python train.py --hidden_size=224 --d_expert=96 --routed_scale=1.5 --router_cosine_scale=10.0 --router_bias=true --head_dim=32 --tie_word_embeddings=true --init_std_qkv=0.0334 --init_std_o=0.0063 --init_std_up=0.0334 --init_std_down=0.0063 --weight_decay=0.078 --schedule="wsd" --batch_tokens=65536 --doc_mask=false
Below are experts of layer 6 (counted from 0) of a mixture-of-experts language model. Rows are named router (the router's row for the expert), up (a neuron's input weights, with its number) and show model dimensions 0-223. Each number is 128 + 32 x the weight over its row's rms, rounded and kept within 0 to 255. Numbers have three digits each.
After each expert's rows: a language model's description of what the expert responds to; "gets" lists some tokens that make up at least twice as much of what it gets as of all text. This comes from a sample of Wikipedia text that the model never trained on. Tokens count by the router's weight.

# expert 16
router:130165154122150134153144130070158116137112140092123075122130148108126153112162148146153208154068145118169130097083106178063109140123121123145139143135069138172130107101117172126135162119156156104161138157222134118138096124142130210075128092124187102156104146114211092193129126115122139062153106087162110125103095109133124132137060097176115109217238136135120126145115129133132124120131124122145122075141132127091168084068107133109151131102142100135157122143118109144131143115198122126152130118130155103067136156092130138115148148116123136135130090090251098142096123217189125130065143148159125169120148127127223133114119165114105101075106131147106181123136128126106071105115
up0:106108122149194090157122135107213100169164124132132066142105114164133147115144095153178140129135106098143113217074060069144179150106103133173147130180052149160074152129154100096101095148092135154152146102156112108130100114175144113111089152156045118124111125196096121120172179110092091169132094155129161174074155148138042142148143159087138103111119144108074135136149100150145142144150133150138127116115155161155139177143114118167099120134114066074082122173143122130175142118124085132143102150138108188196131128133066153068169121166111072079135103150121075153120140118148141065128104157099114153165106157075109123125142090119160124157145142128102151123071148063082079103180
up1:100117120129126082068167161103109117077089127083112144191082160087094197115154149076168053193108128123180127144141123125113146104044115125168143044126062129097109204155149127180148126134178145111085107147125123164151149112094136092142125148130149157142087140165115081116113136121131085128178156173125139167131088134110110060114224064087139139090124136145098145089090112121139123161142122122157089123152206158101144063150128107105168176120100142123106110147200166104148111138145121111127145055110087186162139168146154116096095169121143118174103126113150118153117125106083154125111124108159098109137196162173155126077112147155123108148158136134204159129102147131141065141141
What it handles: Slash separators in footballer career lists like "Team / Apps / (Gls)" and player-vs-player scores, plus dashes, No, and United.
gets: " /", " -", " United", " –", " No", " N"

# expert 6
router:082061098094158090158129162106116111155107127076111134056162129113106149155093179152119155130159123128107085097118148162111105149126103118126069119095097132153067240149076127141143144128056185111119147151118086150172105160154066167096141106113175156132145085133100134125068143127167121100156180140141157136158125134112068101153142102128089139207141104158114112136132136138091138129150165165114074102122128189141147130135129157133122136119150141143114106172116118126135094150111055154137112147082171140158133125106162150145057091073111130091169113094214156178100176182194140172162146146087162177132135145112131114141124139158135090111112031061110132129187131122140100066088
up2:062136134140152158141063101079162155126142154107147127168116063124182143114065119118168202157119096174127123096086139142134073050121165116185079142110182147106164144145158111158146174160080106191104094155121139153135116134132108120146116168110132075113121150147140173098159093125135143171110114084108082180136143100076138147136203168100108161150110135096121161162100074108036154110138139135130128090153126141157096149175113120113102143177127165106129142149146173132180084072134094097137136119112168055130125068112142127172114090121123111199170115136131154185130134103165122154150116096082079138121096174182155156188163180139166147126139115118057086062133136135153129081134
up3:106122099142155135120124088152132129155081152098108168150056088144061129102058092153132146151105141164136109134148149134093127111095208065096162169107109137126080142187115119153109084125135106153142085167113090107093147141165078142201082085132135159153122072108114130139144130129114138152177123092152139100115097085119119104172149107181134132100130175115128118137106133141126133140151111095196131109125052169161145147162145097086161102107168154138070068185129135116121096115114142135136158100128152077069160088126217082133064085157115083138071089148065141095130077086156110119165137141140135149147162119114103119146193180066120158159159167129123214169180159148116104134076
What it handles: Full stops ending sentences, including ")." and '".' variants, usually followed by The/He/In; also list-number and decimal periods.
gets: ".", ").", "\".", ".\"", ".\n", ".\n\n"

# expert 23
router:125140154123170121154161128092137138131114139117136104137138135124135160134119136128135161146086182130133110123049111214086080125130138112135123132138062138163136133119125164107152167127161150109196134157188191123146079121133119170029130109102210118161145127108196110149126130127132155066166114095144124063111109122128121149128076107160101051216212127133125139139119121132120123110119157138135142108134143129093152100074111143106140146132137121135141071128121127138145117115194116117131122128138147129075130114105136134122151135117140173131138095114235087130083117206158115123044159142146136195150139102133255133105096148117112108065125120165107150117150098123148038167134
up0:122120121072172089094142159144116136224123133139103142087213119134170108122111157120150088146180131160108126189146194156089085098142145077058158130116135111146157180127141065182117074065123112115122160138163088101125122178133116144118138085120064125109125115106196152156133172128147116155164132104089140154127157134102169109120109156158122148064101166153160115029134082175126166128090097122145093117129129104101109081206144115189101126150133161121139131122180107134128106057105142145127149101060164209159128160104146130168082134095149162096142143115110175157147143108184145056161138095150087125093109116074117138096128130149107178129108104127116108065173160119109111121143
up1:135112108147143128123171117140133146149150076063085175114151132130135151082168152107144092057134142174132111108075125110134146172118130146144159039130143127170156106125142088084151140073149075180089184125140085182161095194132139100107125139155035128136116101141072129060111133131159130104146105163109137149066126134148148151081133166177095127140147141074106095059083166171135128083133150166166124104138071145103137116123162156155137137159156127115091125180084140142144083145129054138186160187146128077167162140083144102173052148127099150149135210054180153066140181106146134140151110115085154142134119136151129116140133127188135162112096070118149152115138141141146162098143
What it handles: Words and pieces closing headers or labels in lists and tables, like Episode(s), Track listing, Cast, See, and year endings like 20(24).
gets: "2", ")", "ing", "15", "14", "s"

# expert 36
router:130154148120151122152164136078141123127115136113138107139133128127150166128118138131132183150098160129139118118046095204084099123133129113134120132131065139177132124120120165100155175139177158111202129164176167120146086121131123181035112113103212107162148131078228113167122123124133160070158113101159106070123113132119116153132077109158104049199204127130123122139113130127124120113122155127134123095131143133092158104072112148108139153139134119129147085134120125132141109117198115117122120131140147127081130113106124132124162131111138164130133090088240084130080120195150110130047162136140135193168136115143255139112071141119115122087116125149110150127149104126146040149124
up0:148166126184090145103132137153160039136081104062101127159162129147116099148122108135128147097158081127161126151052105102142107127110170062153099168118147155084127165137163148157118113130139127178088169110060178156137089165130162157149170111091155126103172146129071125119130133141112139189171131103114060138116095101140126170109127100090106106116138093098121136134138085099104074169109132135096060126187129135097091146082133112050129103139151096159124155114137154080181177102096147214150146159155103165109134197139120166176056177116140140091177150144105148140146170200135135127115148069168114155138192120202184096115111145130081149110163130144097100127176141143171126096144
up1:152137142069158107129158124120165156115153098098087152117200144122101091089172088128144147147162136119077161130133116100157129068109092129158128100114140131119117112136078192142147133129153163134138212162137132131179108106108136124162148143113128077163094102154132178174170102073076126185096147144119111127142134059116103116156084161100139113121172134172124104092071180138143159091153118138139133145103092169121104142117145106144153157135181161133099181138088145119104145132120129126169155138106066094130129074195096138109148098170175130097153129151118101222168205156145101149115085127126044125169199184191102112141108100139182144172062080072134140176157134050117097107139
What it handles: Month names in dates, often after "on" or "(", such as October, August, April, plus first or last names in tables and lists.
gets: "\"", " September", " K", " August", " October", " January"

# expert 9
router:136155130125103155116143135123132138115110130123131108160129128146126124121129130145102170191106159106134068125075137166109063164127083147114113161138073157162120149063122220104123140135110166107148145152157164175129084128154175151096091127078174148182127092110153029115177120104156106113212124123129120112133095121126117164157085107181121055174145128106141090167113115121124094119157134129152110146072106113108153079140094162101125128144161136104160084163140135154059139073169128109118116141126154114108127112069152118124176136065132196170086015111157047125089104191157127148117154138167124180119175102086184152155143186092131108109110101110116109108155113112205082139126
up1:121150082113125150113145122172121119134200116100103160152172139114105150143132128141082074113074158157153111098115187079110129133130128090112074151132108117145173125110076104108135058101134086059118146156066159169187102118195120143124087114144172184129145123112112150111116093145150148189134173208157168135095196132133130063098171113131104133199136154159115168102173166147084122149113129095141129166100136077128157121106137153106058129139129117101123185119121217130107085091108118156138158152115128138134154113171222113125124174133112077115129116052117124144131196132079102101190153112156128081116146097138187162098181150155120155139155107175123110121118117071168183140099
up2:103136171110148076112111217141213122149119108076152118060183128127160169112088185072125074141134099097160120143144122124143071147104132149085157132165102136136104093160187137125115099119103108111122093129164098144121128171165119114145140154111160121146114166070125059133119124128139095123189106155043121088157074073111119144184115153120191093131133192147108170083178094085136180135138070142150130109152113148082108073140142102142186144153088166115177144106119116072171148153155135109052067113102119137164136131112112193163118168075125100169127065143118137130127122115113146103185135115136098150122067108084146082130141165101101135073119067128163174163134148126159114133108
What it handles: Pipe separators between cells of sports schedules, league tables and statistics tables, plus semicolons separating numbers in career-total lists.
gets: " |", ";", " -", " —;", "%;", " –;"

# expert 42
router:093144164084116130148127111073152130138076155133123068150110145113115180120115119146141206166123141116145094152075110123103096102130174101165123147141099150196127159149107153089128158149181129086151131134209139125141086133144153208079126104092144152153075110109144132134117115104147129109161088105181117136154086077142153127101115120116113098201187107140113152119067123146135133112102107174151087062091159146067217085085120171111100146147145088148180063167094116136134061107125111146114140141135144130145135100100138157126116086104130146155124079117163078106141110160178102128071132163163158158158156102140206151080084152109129101116103111181106157113192134147136024192145
up1:070147095087159086087129138122086165122113155132113109112163136128156163219129179091120107097098113054133120139118170116160145148173108129186084136131175101122133103137124085159078150116103089121140154123165195153152176145114125137087163157138117090094097146055077120125109146150152108162162136101144104127147096088142146108122149126154143135123095141122151119061092126116150137113111163134067133101087134190157174132171127175132124120114176061188035150198130060131167087083095166131172167158171173084140146083133121116149117103139120090178160168111157143111144096168159176072176090148125100130144096172112089096180154164107126090138140064123162148133067111092151150132080
up2:132097139074044121065112131142143177145105073130181123095105138157144126111121117164126153120101107083166171169170145124119138155087182146104155117132144136098140157131206120109049151153147127127062143122145184105181134118107162126100110188052209181120107129130087079127104128112145121095130149128131097162077057110134138086142150144116188122152186128145074135166114185144128128155131122135087110136090103100086127157098093138110078154068151124127096111195094136106153126144086093124116149114133129168135136117049117115135145158136143148111138122129118052120158113140149131099162115155198149068133117096092114062114133122135137134111207071131095100097199199097137167104091
What it handles: Single lowercase letters opening a word, chiefly the unit "m" in "200 m", plus b, c, p, t splitting words like p-soriasis.
gets: " m", " c", " d", " p", " b", " f"

# expert 62
router:124131151118123138156161131089120124121114140115139117130118126119117174136097141128136176133078166131151133121042098198058086128137117110140133133132058139179127127100117165122127168113176149108197136178175152113156079128121117166058111116091178110175138133082208120139111115116130167092139111112153099040124108137132117148144080104161101056229212120125124115139121133133118126120116152134129151110126145137073170104081100135130134121125135109151148075122122131133140129131177112113132128138129162107086141073122139135117147138105139163137142080104236097132071132191133105132057152140132144182152141114143248121113079137113116122060122142176104132125153106122115019146139
up0:150177158130077133102152174121161095099122127150114131141142151137106171143148184140127132132073083139154112122118081133123043050112140096100124106148106137118167179148206072179122152111194113150054140126156142120135121065115179128174100114130134108143135152077104127105052171091116155107116162144154092137169099185131179141055184086114177135108157060170132134143130097130094105105104144130157148097168186103124136154106129135153164125114130092053161156153139098158108111133162116116174078142154158155151163136124130172129118120143194107110164093137151151098140184167089132098185173105175116134151061080090082154097115084161110165141100126158089108183156169107100148140175
up1:138181157092157123158085130120100148080131103123091223154120118093090158128068086137167087153140087109047114157169152143144103128106181175171122159175157140162101156151134125067097112113120158189123132141136121164088136150172077132151171153083105163112156110118149162175096154119069157140107107071114130068147114106113178160182105128120128157079150103084074105038102149206079083066130144101185106129180091122115131173128130090113136142113175108098144125095126140126116107129114078086075109058123126142146131122187155091168130166093112165124153145124151143163163155163158135112154133118178120091122082183173103139121170157136105136108120148212134104121150124113122177144138
What it handles: Personal pronouns and possessives, such as his, her, he, it, their, and 's, often after when, where or that in biographies.
gets: "'s", " his", " he", " it", " He", " her"

# expert 39
router:084143137122183164113101144118121130158115113118102145121155143137168146111092156148100127098169074127147119160150085123078134144164135122122157177123162139115114120065101151176105146137109113077083169171168111150235061120175207135111145087155109041129113077085140115103112100102159095121100100186095132160158144117108067121158081149121129077108150130103135105135110183123109125186175141175145116084119096160144089136099191186122087105182139119090061150093103101137093097130139144135151100035116132123125146096157116151112142128146216144120091142131176073155211141112154116128120184132126143176102134116125146108141154111182126099125149094070102181122105194086135111121147
up0:183136117164146165029150153102122144182128111122105101156065097113122130128098099185143104049103144112145123130152174128083136107151090166145140061101157103160188107159131122133071154127168131094123077109146172132186073126116157109078171157088096182132132109103092136173125053137199082141151125150137145117167141154077111144174126127149076188158167151163072117094178105148176106159112135109116141147103142150154099071126114177098064151130104135141115127161161121080088153133146120166190145140098133121156090121068090156125147164113169113137103132065130126097140117165109150114149192107123162144121158104096103121151196118147132136167131105173101109079046131116143148060114
up1:106142138126126104071083133131129130147061144153135196063150107124137107109142159145157115124126133129135124168124148124054176114148149145120107141094100100053184114113107142138114083075058158158089094101089171102206137162155128175110083145123153065176110114131130148103156133074102163132142155155097133127165178116158159131114114131105077190159199172139155138109123159141073125142159084162118165127131137135142170164112107193105110166166124090073103136126089060120172164156167136143044131090151105144136081128131129130115121088101074074145070106119129098117105073177184114094143147138135109191128163164118136135107162147171104101142064120206088071127100150172117124149159
What it handles: Periods, paragraph breaks and heading-closing marks that end a sentence or section, often right before a new heading or paragraph.
gets: ".\n\n", ".", "\n\n", " |\n\n", ")\n\n", "==\n"

# expert 20
router:126161149120154115147149137074134129129117146114141106134137130119141157123125139140131167150089150129137115116047104202084116125127135114136119129125070142176132124100121177113162174111182149104189130151191176122134086130129125166030128119092192123153146131088222108166117134126129153081154107099150104067117114125124114144121082105170102050214207130125126138137111114123117124095123164133134129087121140126089164100079107142111139148147133116132145074123124129133151112113210109114125122134137146127089129118096134135122152136110133155128140085095240086131063121180168112125044163151141142185153137098115255144104090147123118127075114121149109163125152102124136038145130
up1:134141064146187153124119076130175135160079083074159185172131137195170117100139165156136138096205107139136141135147110116158090131083117161127167140137172164153149136142061129129156060092172092125150103120112162167102125127228203164153125061153108081161081109117139107182151130116123130169171124183112128119141077138154180091188055111097129077150131062133104130106137116113150082108177123109129141109100089116041091123139132179094112116068148177168115143090119160138082085097107143153112128121099128147149140085130088138126121143039140084114070123129109167104183138135121158083131107108130099114136138125132119155149134120123069107146102117157117156142100141142186129142084
up2:143169108078107152085161186123074096107116118121114161169069107125159144124107099144085091130139125127132102151165141120127141141131172099108114194166128146107118128127185124163100123175105069158142143094149156115160142111130130095145059156135165140180108126113145172122142122158021102118116150158092169125110177105140166087125113138138099088175127094118125122128152108121104101129098108136141173165045115201150072118179145122169125096173125121105142150088091151117138145110130069097091056158089147113128170155133139180109073119059139048123143159137128074155181104134123204194120113086128135117063125159116133077128124141157142097214162119111089076126112159111129124204075
What it handles: Section markers == and ----, colons and in or during in sports rosters and tables, plus mid-word pieces of surnames and taxon names.
gets: "==", ":", "i", "son", " in", "+"

# expert 28
router:125156147122152131152172127087133132132118130114142114141132129113138158131108137134141169137102166133145120122046114186076091123132133121138128143139080138174137128114119164109138179122178150114198130166193169127139089124129118177021120113111191116155154119086210116163121132123134153069164117105153114063118116128116112147146068108169103056214217128128127125141115124128124119105127167118135132105121144132086184092080112139125135141141133112136150081122125130130147106113187121117124119135138152125087135106104139132132160150109136161128135094095232091135071128222153113126043163148143138183143135113140255141114102148114116125073117124152112136128153112124145027144129
up1:172154077102127170133078150131135191183143120080126142128144160112119218154069160142153113094099148079129122073112157153158147110184127095124139112121103123141130140100126091182150172165173104194117099123136117109116105102152127098092048154131090092153088122105124132130167139097111188112130137140106121121108057143124164151098153101210129131081079092057169140086102067152116070153064029114170134086094132134126114125160096099105149085124173110162094124148167177111091106141147129075112113157163139171119140096153167143090121131160193067157164132107158144129147158122184137070152093190142092130165117118150109124138093100139182108136100103136123108057145112143103162137118
up2:074132144107130144114150190150109179116057082134104129130069167129145118114084160138126154123123148102116138129129115148116172054104102077073165166190085098092103145137072110149135133135091082098123191131157149168140090104164079142171174131105133169141124081112139153100102114073142069139141129070168159162141139142146118070164104106073117098099152088142174085074145170125143077138133082123153097100095146131158141090142161138187150180143115147142152121125112110113148068139148204119146097085113124097156138121188150179116151197110109151144156054130089124144114050127118069078103127155142097088137100124065114165134096134153091160190161043143135077104138130131132105126141
What it handles: Auxiliaries, main verbs and "and" continuing a clause after its subject, such as had, would, was, did, and.
gets: " and", " was", " is", " to", " had", " were"

# expert 32
router:132144141125135124145173134077141141126117145109137110138134135121135161107100136136134156124074171127140120124041096205089087113132130120134121133137067137164132126110114172112143171119171157106211130155206172121144089130124119175034116109091194113168140124099200117156130127121130146091156109094151102059133125139132114160113082108145099061219213122131128120136114137125122124109134162126131135091129138132089171089072107153106138143148133122148135080132125124131137116120190107119122122132133144117085132097103138133124171129116131168136130089107233078124072128210155111126046172136142141188149140109143255143113086135111118101085115124148119139131143106125145030157132
up5:125192105150154150104162151165189104173129097097118170094134109158146086120150092180159142089148156116120125155095149145173161090147118118135136144157154116122095070130156149127153140105106103119097129097152140124093106176135042065121071135138128136112145107086089034078152096087175102117113089111113132145112138105099066111134144110129200087137138153112111077073064193082183142131113174150148107099134118134131104133132082121131138149149144105096111112136122189089165172118121191115169106078153164144154158161093149165111202138101148173101062163156127134105171122181091094133176114109098120193112088168129147116156119049104095140149101087164122070136126172179144065109152
up6:088107058176074092091101146103141150139148082125172133134102102119147140121106080129115113117184115125080133097099119087150077124168161134119143085157165101192181162183127125141181149124113040100135098167099147160184097144180122088066075134078081121087111178167128104122149107115065171154109193135103130126171149187082131137116117152117092107182098145111135078125133136182127105185179134099147118136188119137093112107152105143197123176077121109122185140150085096127163112075122166113151092124169144116127161142103087158139091145142117147134158146073133139076128128091176184160160098097141113087156129166105106139219134149104120093081128158136080141132129097108123133153190
What it handles: Table pipes and final fragments of words and names, such as itch, ule, ale, one, Hall, often in headings, tables and foreign names.
gets: "|", "one", " House", "ale", "ate", "ia"

# expert 35
router:130180107144137139075138139119125062113068147118089140127107090104113139141156121153083160177162146174120078122075099187128068151128106104108068141153184186187084158155138143069121183116101161118123159196147120139087114129102184138084119103109101130146087078099144169134093116102168186143155105122180146101098119107157111140127063109145090081234130069091091137146106125112118082124182096175153144107107177154142151118119139131125145177117117144144159114127135064126165109208134121109114133098146099088145197154093120103068159116142121142083130137133209103157133142137164109121134174126137085137118211089154159151107168143105159093088103135164113122101135089077155121136168
up0:130124143178099108126079132148157116120138147128156176100107125162155138082132116164053169166163075103070121154097103156146152165141141148112067145155175180111125182182133093139086208114128105075137146122143123155152104199085220102132093115103077112159184112181090169082098127125165153116176172094125101136098140083097132129138129176139138094171133143128084081122127083131103107101110127143110172114085124119130143101066183095121144092073110148070104117087138124151155100075146167119145134160180144042110150139104053199146172122105128143120087106160107138113165114103102172090116146073175110093121132125107135112138090130142096123106105141190098180110187122106126183116138
up1:177139121105167208062130134129081092149063087139104186100110134104099196077081137067120180124130099157139089088173104074131108154052102141113133108107119161170134201100119120144129138166134126186140143129161113135107132165143096206133077155116140097101102102134074169138100145079105190141170149128145101170151130149153154147096157106160104091197187167135114139101166173101135087091180114148095130080117116130147113129116136136044137157148122140128116134126134142062107069162128108094097137122105150091141113127083158175119120130082162096162139174098165144145185164086128120163140188092109096105096181169097117083115104194099115105115147133148123128112095161114132188087147
What it handles: Word after the or a that ranks or counts, chiefly first, most, last, same, largest, year, two, debut.
gets: " first", " years", " time", " one", " two", " most"

# expert 43
router:169119179156098165110161156148117112154098104140127171145139133156138108097154167116138165123145122160137132126084156146117126149139104105175131096158187131151095109142087113107121219092145041180159177104173099139167060162112181158104085097144137055163146128169117166100085140113129218136117088117098141161127126093121074127121138123141088149137142117145102100125143133114120133084169197092121128135153141140057114114127196138084133128156145110100056120144091110146117124085154123114154091157141141182112159194135133135059101128092160129144134029112199122163110143101111145096096150097105152138115150221097166135138104154112096064140085080075138095114082085118149146081166
up1:127212106114088134179141133146100121099126123154119190126073097123108085164080130097147117148132064054142169087104137157097143095155113156167122209103110156114130086146097114130157203133168116050148124068126141094057126145151142161119174140098165119118103161114128102157160108124117192148110114170105129088145133122161108108148104109103168141080196089088155073097190122129059089151160120129170154105173152105150109101000155076156135138133218132093105102108110119149130141089081149095120122122097126181105080132145146116150131145195107098133082130128125102124121132124136126120095095135163135141088090145183144114139128090150103154139114146104132104155144163163097134183123
up2:122153139164200138113116157102160136126129128177111145170042135100115117159148192114152152092142106102131137137121122073162128200108141096093107078153081124117124126139138129188120119161177166161126176122072159084108145123158100133143134137132063172160085132138088149118140079165170113134131126101169057167110103111095081102154123118177113116123115163110132099124130109081107139073157138115032074101140110098136142165071084047152144108147163179136095120137096126081127062141185116135077128119105178176121197170114166158135126102143135135194132041076151134092129125155119181125105123129131073159159133165130138157134075120134192109100119168077120133116172160120139194132123
What it handles: First two digits of a year, 19, 20 or 18, after a space, dash, parenthesis or "in", as in 2015 or 1948.
gets: "20", "19", "18", "17", "10", "15"

# expert 8
router:127152141127146124139164132092152122122119138111134109130127131122125161132125140129136178152077157134136124111046121200089088123130114114131120141135059136163132127109113159112137171108180148114209130154187184126153086127134121176035122113099192123167129133099216109152129127123132148070171107096140113073124115130112097147124071103161094065225218122129129128140113118128122122111112156128130143098120140134076157097065114140109137139145132117130141080125124125133143109117198114113129124127131145128078132112101137129128153130121139149130138096104240081126076126214167109124054165144142139195165134112150254146101088153108121097088120117145107143123145105121148037158132
up1:178103097070098096130191158100116145128055166146113130124119145145095142091137090029107131118078173112070147149116157130099118139115109089106108096120136111098143134138081123132123112135151151167139136153154133150147149154099130141145164109187124166159140218212161176095144122169118163107121140120071143133097158148122156137125095106105140101139201156094113153135134130157163071102132107193134138102084096123113151190108100148105108143108153114158125114084099084092036102112138102087142082136087068179131159137131124132126095164171137081126134161135151160206176136168119135068153091091114125131149146118090173105153209171116161100104151072160075141084153075121127181086087
up2:055110126114089144064189159201140127121105152155163147133073094145156178189127119157111121155173172151112140072124145131158115134088178153150106101051158165081139128155111105150150122139109102132139159131117118159126160092160087122100130103116139140159090151123166093030061184117166149116147163151142112121114133108096030141135123127089142118171115126106058122047162129167136116081140112140124108124134151138105131167144082144152117166136170137086105091084087086108114153083111116106082131100172140134072149122111110139130126116124181048092150097175154076120104147106112157117092149128134095179085137120156183138170192138066125135106184176068150110160099093090103097119138
What it handles: Plural common nouns like decisions, stories, issues, lyrics, and year or number pieces in tables and dates, such as 19, 20, %, +.
gets: "%", "20", "ers", "19", "es", " film"

# expert 47
router:126149151126149126157158132078146127138119136116135104138136132117148170124137143132131153144088170130136112117044110196094094134129133110138121141140058142177131122117114173109146169132169152111205130147187162120146087119137121186042125120109214116154142127104215111153124127125129148058177111095153116075101112127130115150124075114155098074226219125132124124138115118128120121115122158125135137085116131135083162101075108151116140157134133118132142075138124132129143116105218125118126122126135143126091129120097127133126163128108138153134137089101235079124072131215163107122057166139143138189162134112148254126098100151114112107070118123154110154124139104125153048147132
up2:076099123146140143149090114123113115148045114122127182137121126157128171134161127157090115128128101124133089112186102144129150116122153076150163151184100130091058120143169117109149094087092123147158172161154110147124160156138106088130145121073160135150146140139136109138196113162143136119103136140122175165178127083155153133155135169044157166120170108101087147095087110152116100154084145096160043099086127094139131145145055159160057124105116139166153112139131141142172138131148161119128150080137142106179099150115193128140151131129076102154111046179077138084119140117107162152176133152145115109174083117120099170105122050136115092158155057136026124190188141151116085101198
up3:075150142098142106097135162113097095126128070111130064173156121072096150194111150105112148176156137089106125131139102160151142094195139141082106154146157172107111182115128140187100121116104132173147172160121132117165122163171153063180128131162138223116152076192124067167127119137168118087111061127138122134165158101100149140156123128091099085140067089100077070130177123149100136150166096118165155138111137138098096129149185113123147150148134165096176133136107135084173184116092165207102149077091116082073146106197133199137137155114103137152095139197122164140112136113129085141110152069081185072112117096133174131145083162117103103111120082125142133133111161154166123112126
What it handles: Numerals and spaces in sports scores, dates, times and coordinates inside tables and lists, plus words like situated, politician, footballer.
gets: " ", "19", "18", ".", "30", "27"

# expert 52
router:150170130110127156143136104169162158113075085149133140090115107082141158097128129185116144145175067122164125210098097197053123135153125107135143152154103080147125149186153205110103116102162194087106151125156111100167108128143093117070151095112219143125116097121141111060152173118125166076150120090143172137131124156144104164103080145149079143176175160140120096144065086117099108116121129097144123108116158086136140094164176173143109076124174121101143095135128120091132080152114105050166072130123141135100151101150151139134148131084157093145122114147197104110115095184184142144130154171157139166120133113121229149150069165126119143099110136071123119148138091087107072125075
up1:093152158148168128096091141113191169139166104135146191069089172160071135094138062143072144119159105127158121169129116086094151123119120096184109099139138131159056109093136077107052135097102137119143161113167158123125156114149091094153203124090107129117036183128164160165115137114135129105154168157178088141100091107125090123118100128195088148159131119097128191122142121099102138157083105139144161125127129130151169168125102188164189103110144200149115182095095152055129096180085131066151141154144134088079147118169163181161054095152167180158150174128095129109143108140096159147128109090108088113108156128171106161166140081114117109143134107124111137128125137156128113061158
up2:150189164125132169103170113088149161139164112154064146185100108077199161186216104145175098081066083140143138127090158103124137140132186155105044095161079137085086172123100111146105138086133173087146124111127103139151155080085093121178136140100157146083084190200051162115127139129099142136102090132115107176134166149095132156077093156155068146162101107117076159092151130102096177151119171120104154155139150125107113076102095130124126096125130173049144120126082167143153132139119149107112094148136117163127165119112148192110156089184166142106119117127081156126116109102115130115180162092083155082141116135102155152143091129149161198101162071132126132138126105095144120159132
What it handles: Coordinators joining list items or clauses, mostly "and", also "or", "but", "&", and semicolons separating names in lists.
gets: " and", ";", " or", " &", " but", ");"